Experts of a small language model.
Training: a variant of Muon for the experts, 1131M tokens, 8629 steps.
Below are experts of layer 9 (counted from 0) of a mixture-of-experts language model. Rows are named router (the router's row for the expert), gate (a neuron's input weights, with its number), up (a neuron's input weights, with its number), down (a neuron's output weights, with its number) and show model dimensions 0-191. Each number is 128 + 24 x the weight over its row's rms, rounded and kept within 0 to 255.
Before each expert's rows: "raises" lists some tokens whose logits its average output raises strongly, later layers aside. This comes from a sample of Wikipedia text that the model never trained on.

# expert 74
raises: ",", " a", " ", " in", ".", " the"
router [125 115  88 120 146 113 118 144 126 120 112 107 136 155 139 124 122  91 165 157 128 120 164  92 121 171 122 146 150 123 153 113 103 110  67 157 137  86 113  36 124 108 208 126 152 114 123 153 171 112  97 148 163 141 120 172  94 102 159 129 143 168 142 114 148 118 136  96 122 135 122 120 143 107 129 142 123 170 104 119 108 105 117 116 107 106 132  90 133  98 124  90 117 114 142 155 106 126 145 116 113 117 105 137 131 119 130 123 134 127 141 156 146 111 108 117 116 113  94 106  90 165 121 116 101 117 114 130 121  91 131 165 117 153 111 160 119 122 129 118  86 134 113 151  98 133 155  89  92  71 107 134 158 125 116 119 132 132 107 155 143 139 131 134  88 146 128  59 109 110 153 163 148 109 103 138 128 137  99 144 162 166 109 140  82 115  81 150 136 133 154 121]
gate0 [154 112 124 152 117 127 153 147 102 163 107 141 154 162 120 147  81 143 108 134 111 114 168 132 111 155 106 150 125 161 115 186 108 151 121  92 196 133  81  94 125 146 144 111 113 139 107 166 135 117 155 104  94 158 121 121 118 163 121 183 136 129 133 117 103 123 146 106 152 127 137 134 142 130 115  48  97  96 113 109 150 131 152 155 135 135 109 142 155 120 148  99 134 117 127 142 136 147 131 150 149 155 122 133 130 147 149 108 134 130 171  87 131 104 143 165 117 165 113 132 110 142 168 118 115 115 157 126 118 136 138  75 104 166 106 175 140 127 136 150 146 156 160 111 126 117 176  95 148 130 165 113 134 129  99 140 135 108 182 120 122 144 167 151 133 100 103 153 140 141 141 163 140 138 142  80 118  99 115 168 129 126 116 115 102 170 178 122 126 140 119 133]
up0 [125 124 101 138 167 130 145 144 146 156 177  79 113 114 122 127 136 129 151 134 171 103 124 130 121  90 161 129  96 106 137  86 147 109 123 106  62 126 134 147 130 115 173 118 160 120 143  45  93 133 141 133 167 129 120 134 158 160 142 174 151 151 102 107 127 135 132 164 117 102 141 124 122 104 175 154 127 141 121 120  66 138 131 128 126 116 149 155 106 151 110 135 118 133 105 126  94 124 128  70 128 126 123 146 183 138 136 113  89 147 144 158 117 166 106 117 102 115 118  84  81 164 148  98 121 141 111 150 129 101 138 142 181 100 127  69 106  69 127 122 138  67 128 120 134 104 139 135  91 122 132 104 146 148  91 103 134 102 126 119 155 159 130 124 150 133 146 100 112 124 120  91  84  58 137 174 164 145 127 130  50 111  82 148 167 144 128 131 148 111 137 105]
down0 [135 163 133  97  96  87 108 107 159 107 116 108 107  91  74 138 100 127 139 151 128 128 111 104 136 109 146 111 109  93  97 129 127 127 108 164  88 149 174 174 134  96 113 134 126  97 168 165 169 101  89 157  90 132 128 118 100 110 103  93 101 159  94 115 126 135 134 120 141 110 140 122 132 143 119 178 148 112 122 182 117 131 157 101 108 116 124 121 137 153 124 126 107 127 158 125 124 137 159 113 100 174 140 136  85 115 163 119  74 136 148 114  94 113 130 117 104 138 149 125 137 137 146 158 147 129  93 117 145 164 135  89 146 169 154 139  97 141  77 140 128 127 164  78 142 117 100 173 140 160  97  85 159 102 129 132 144 113 152 148 165  94 134 144 142 141 146 113 173 161 154 166 133  99 134 132 105 133 130 105 134 103 116 122 172  94 125 136 117 105  92 128]

# expert 98
raises: "==P", "==N", "le"
router [133 131  94  96 121  87 115 164 149 114 181 152 170 158 117 135 131 115 161 136 133 133 121 113 166 124 140 157 142 162 111 118 161  97  91 139 137  95 113 150 123 147 115 104 117 148 134 143 164 115  90 174 140 115 103 113 113 143  97  98 111 128 123 124 114 146 144 160 151 123 113 108 100 148  97 101 135 140 166  93 126 130 146 126 128  96 179 158 133 108 157 110 151 120  99 125 116 106 166 120 122 148 161 122 142 111 118 170  91 131 137 141  92 168 142 116 133 101 149 135 142 135 100 154 132 105 154 141 131  66 166 118 170 221  84 148  97 135 127  89 109 118 122 169 153 137 114 129 139 109  84 126 128 150  96 130 104 121 117 160 101 135 134 156 147 132 140 133 103 178 124  90 138  84 147 110 112 151 127 140 172 166  87 127 124 124 108 154 124 126 106 130]
gate0 [180 137 108 169 137 136 174 105 112 130  65 130 117 145 137 149 115 117  98 110 156 118  93 134 156 161 105 138 153 138 116 117 133 136  69 146 178 147 127  82 126 158 137 125  98 129 112 166 128  83 104 135 157 162 129 124 121 165 141 160 138 129 102 111 146  83 124 124 141 100 172 132 117 132  89  53 125 102 122 121 155 120 138  73 134 153 116 149 137 118 151 133 142 104  98 131 124 134 104 134 151 153 132 104 115  99 110 132 143 126 189  83 113  75 161 127 137 126 130 109  95 118 111 126 128 127 139 130 150 129 152 120  71 144  73 150 137 150 130 129 124 122 179 133 118 112 131 129 126 119 170 113 111 154 108 157 100 121 162 121 180 153 116 173 149  99 136 157 102 121 108 102 122 116 122  85 117  94 151 194 151 156 164 132 103 182 135 117 126 133 108 128]
up0 [124 138 108 120 134 127 152 157 126 155 153 100 173  90 104 108 110 122 164 115 140 140 137 113 107  83 179 114  47 110 143 142 134  82 158 116 125 128 131 146 156 129 139 107 138  74 117  85 139 121 127 127 150 124 127 161 152 161  92 110 108  98 121 141 126 135 151 120  82 103  85 115 131 125 128 136 162 134 127 130  88 183 112 187  97 131 154 139 131 106  91 127 133 155 142 131 118 145  91 145 107 128 113 155 149 113 117 115 132 141 131 161 175 113 141 135  98 110 134 128  99 160 151 122 142 121  97 181 127 111 138 140 155  94 161  62  98  45 145 145 160 116 158 125 114 112 151 135  60 121 128  96 159  87 118  86 155 101 131 117 139 129 127  89 137 116 112  83 117  98 141 112 115 134 106 170 155 169 145  92  57 115 105 100 140 108 105 129 127 129 121 113]
down0 [138 123 101  93 138 110 139 136 171 114 103  98  99  87 138 117 112 115 116 150  78 130 117 156  89 146 146  97 129 137 143 123 139 133 113 150 137 116 137 159 148 135 137 124 146 184 197 158 125 112 103 156 129 150 120 143 136 102 112  97 108 156  76 137  96 103 113 125 107 108 154 106 144 153 114 137 142 142 124 166  86 147 139 117 101 149 156 139  96 153 120 138 134 140 138  96 128 128  85  92  92 138 151 161 145 139 153  96 121 107 137 194 124 154 114 120 138 130  97 127 155 101 140 100 137 113 130 105 147 151 135 141  92  97  95 156  96 109 137  85  82 111 103 111 165 103 126 121  80 125 133 120  83  84 120 173 125 166 153 137 112 160  79 143 147 124 157  84 142 164 120 123 153 101 128 119 165 133 143 139 114  86  62 148 107 138 101 140 116 125 140 106]

# expert 75
raises: " Is", " that", "ase", " his father"
router [137  99 140 101 151 114 103 134 111 131 124  98  77 136 149 134 145 102 133 121 127 145 141 128 139 133  95 111 115 126 153 149 134 107 135 135 158  74 108 134 138 116 162 125 156 156 151 188 149 140 202 134 152 144 105 153 148 117  74 157 117 171  92 155 150 140  97 127 144  77 107 106 141 149 122 167  95 132 154 118 100  85 132 118  97 112 109 116 147 141 108 144 114 125 121 132 124  65 132 112 122 121 107 135 131 134 109 109 109 127  91 124 148  98  91 122 118 159 108 169 109 172 158 141 129  89 125 146 131 131 114 142 137 134 110 115 137 151 155 109 135 150 105 148 106 127 137 128 159  94 120  92 172 101 105 118  90 148 133 102 141 137 110 123  90 119 133 142 103 122 152 179 137 137 107 104 106 113 142 107 111 108 129 116 120 114 152 169 126 127 142 122]
gate0 [138 119 147 172 145 125 113  96 119 124 116 143 147 103 118 124 161 127  83  87 123 110 113 135 141 146 120 104 118 104 136 178 107 108 105 136 159 145 104  78 123 142 123  99 136 123  98 160 119 140 110 150  85 142 153 135 150 138 139 127 134 132 132 123 149 116 119 103 170  64 105 131  83 143  95 111 131  62 132 123 165  71 109 115 152 128 147 120  99  94 175 118 123 117 117 113 119 143 105 121 128 125 129 131 128 153 144 130 190 149 138 104 151  81 124 123 137 149 131 110 139 109 148 128  97 153 140 143 142 111 131 115 110 150 122 135 165 158 126 164 150 113 109 126 143 113 143 109 167 110 168 102 110 125 117 112  66 123 142 122 205 127 133 175 152 129 117 189 147 148  94 150 128 151 157 146 139 148 152 149 137 118 179 125 129 142 167 113 110 112 120 144]
up0 [ 63 139 109 172 104 154 128 129 123 126 135 136 159 122 140 112 160  92 148 124 140 112 116 129  98  68 124 127 112 111 117 116 107 150 115 132 124 143 160 165 149 113 141 141 125 146 122 120 160  97 101 120 112 109 106 111 113 157 119 142  97 159 120 132 122 153 124 177  96  92 118 135 121 129 134 123 124  96 149 162  79 174 106 166 145 115 170 170  84 142 101 137 123 116 151 139 110 145  98  93  96 127 117 115 188 154 140 104 131 135 142 109 107 114 121 131 131 153 128 120 128 136 154 110 124 167 126 161 120 117 140 116 142 116 146 110 110  87  89 164 155  84 156 126 141 109 115 144 127 100 102  69 105 123 114 120 163  92 102 139 166 142 101 110 146  96 123 112 111 160 114 125 127  71 134 117 127 182 124 125  94  86  96 126 114 148 112 108 146  93 138  99]
down0 [ 89 111  91 133 135 147 138 138 157  96 138 152  89  45 111 120 137 116 142  82 129  96  83 118 160 166 154 118 108 113 132 114 135 108 125 124 184 114 127 120 109 148 165 132 143 130 149 171 136 125 107 136 136 117 117 124 109  89  96 124 105 131 137 121 131 116 128 159 137 131 120 125 140 145 112 145 129  87 177 195 140 143  97 145 135 138 101 133  92 139  93 146 106 134 101 130 125 151 135 121 111 148 135 114 122 148 185 132 129 151 108 183 113  85  80 160 110  82 137 126 174 168 161 128 134 124 140 115 166 100 119 149 138 126 149 115  97 139 101 132 117 105 123  87 106 126 104 172 107 141 111 110 128 100 118 152 104 142 159 160 144 116 105 133 159 128 169 176 178 104 139 146 143  91 134  93 103 176 141 121 104 121 139 146 122 114 130 131 142 118 108 156]

# expert 0
raises: "oun", "unc", "old", "ific", "enc", "ass"
router [119 140  80 129 132 168 150 100 121 103 134 168  89 125 135 105  90  93 133 138 137  81 141 119 113 148 168 169 120  97 134 135 115 121 157 147 141 142 115  81 121  91 138 117 112  81 124 142 138 133 131 186 135  81 148 138 109 125 129 104 181 148 128 138 138 102 148 175 170 124 151 150 117 119 132 113 148 165 141  85 134 127 128 113 104 153 111 114 119 172 111 174 156 127 131 159 128  82 186 108 138 106  86 137 156 141  71 119 154 148 149 148  67 101 130  98 132 121 137 150 159 136 112 113 113 140 158 117 184  91  97 130 149 156  92 125 124 162 142 122 124 124 107 110 100  93 119 114 156 133 147 142 131 113 159 134 112 126 126 121 128  82 141 142 133 128 152 112 141 168  99  98 125 151 159 138  75 145 123 153 171 138 184 114 123 123  85 130 130 128 111 133]
gate0 [197 133 159 162 134 167 162 119 131 146 131 143 140 135 134 114 141 112 105 107 127 116 151 118  86 156 124 134 109 129 111 107 105 101  83 109 165 150 108  91 101 137 112 110 120 141 100 106 108 119 144 125 147 156 124 105  77 162 110 125 141 143 132 163 135 119 114 117 145 101 150 116  96 163 106  89 108  93 108 105 144 138 161 157 139 119 113 146 128 155 168 119 143 100 133 122 116 151 130 123 140 151  76  88 140 163 137 149 124 169 148 104 133 105 172 167 120 163 129 159  81 104 122 128 152 127 143 156 146 103 129 129 101 168  89 132 152 121 115 136 111 155 159 121 143 126 155 110 146 126 176 139 141  86  98  95  97 147 149 135 131 108 137 137 163 122 148 159 108 142 119 118  95 148 151 114 107 112 121 171 166 121 108  99 123 158 154 132 104 141 143 110]
up0 [122 104  77 124 122 138 114 120 116 129 156 114 141 133 109 112 107 125 190 134 160  98 117 127 146  98 164 126  82 116 170 106 174 143 164 134 106 167 132 158 135 102 162 147 116 116 136 124 142 121 173 140 112  91 107  91 127 131 116 150 121 116 115 112 118 104 150 153  92 102  75 155 136 136 127 160 145 128 119 136 122 139 101 138 135 150 177 107 132 138  82 111 105 144 134 115 120 112 101 156 161 117 139 156 147 144 117  80 119 136 145 107 103 125 119 125 108 120 121  77 112 124 182 116 118 154 136 143  98 149 162 112 127 135 182  84 152  73 121 147 165 102 135 150  87  96 160 138  89 120 127  89 149 121 124 117 147  66 140 129 155 145  94 135 127 101 100 104 121 132 127 118 120  96 138 152 151 133 179 135  79 111 119 120 164 130 120 115 153 115 133 126]
down0 [141 124 155 127 110  68 110 120 162 115  87 104  95  98 136 141 114 108 163 102 116  87 129 147 124 142 109 123 122 123 101 119 146 155 114 158 124 114  97 167 114 121 148 133 166 127 156 109 121 138 122 161 151 134 132 132 138 119 131 138 142  95 138  99 130 146 130 113 156 139  95 115 129 163 128 131 150  96 126 163 106 135 142 107 118 113 134 113  93 114 116 137 150 108 126 137 142  99 108 131  88 147 159 106  99 136 134 130 121 105 102 157 154 130 116 175 131 161 164 128 135 114 106 147 132  79 122 140 100 121 145 150 120 119 175 152  78 129  67 101 145 146 142 140 143 144 125 145  91 153 117 138 139 107 131 148  95 145 148 129 112 123 165 145 155 171 150 134 159 124  86 186 143  83 103 119 115 149 141 118 112 125 126 124 138  83 115 168  98 135 135 171]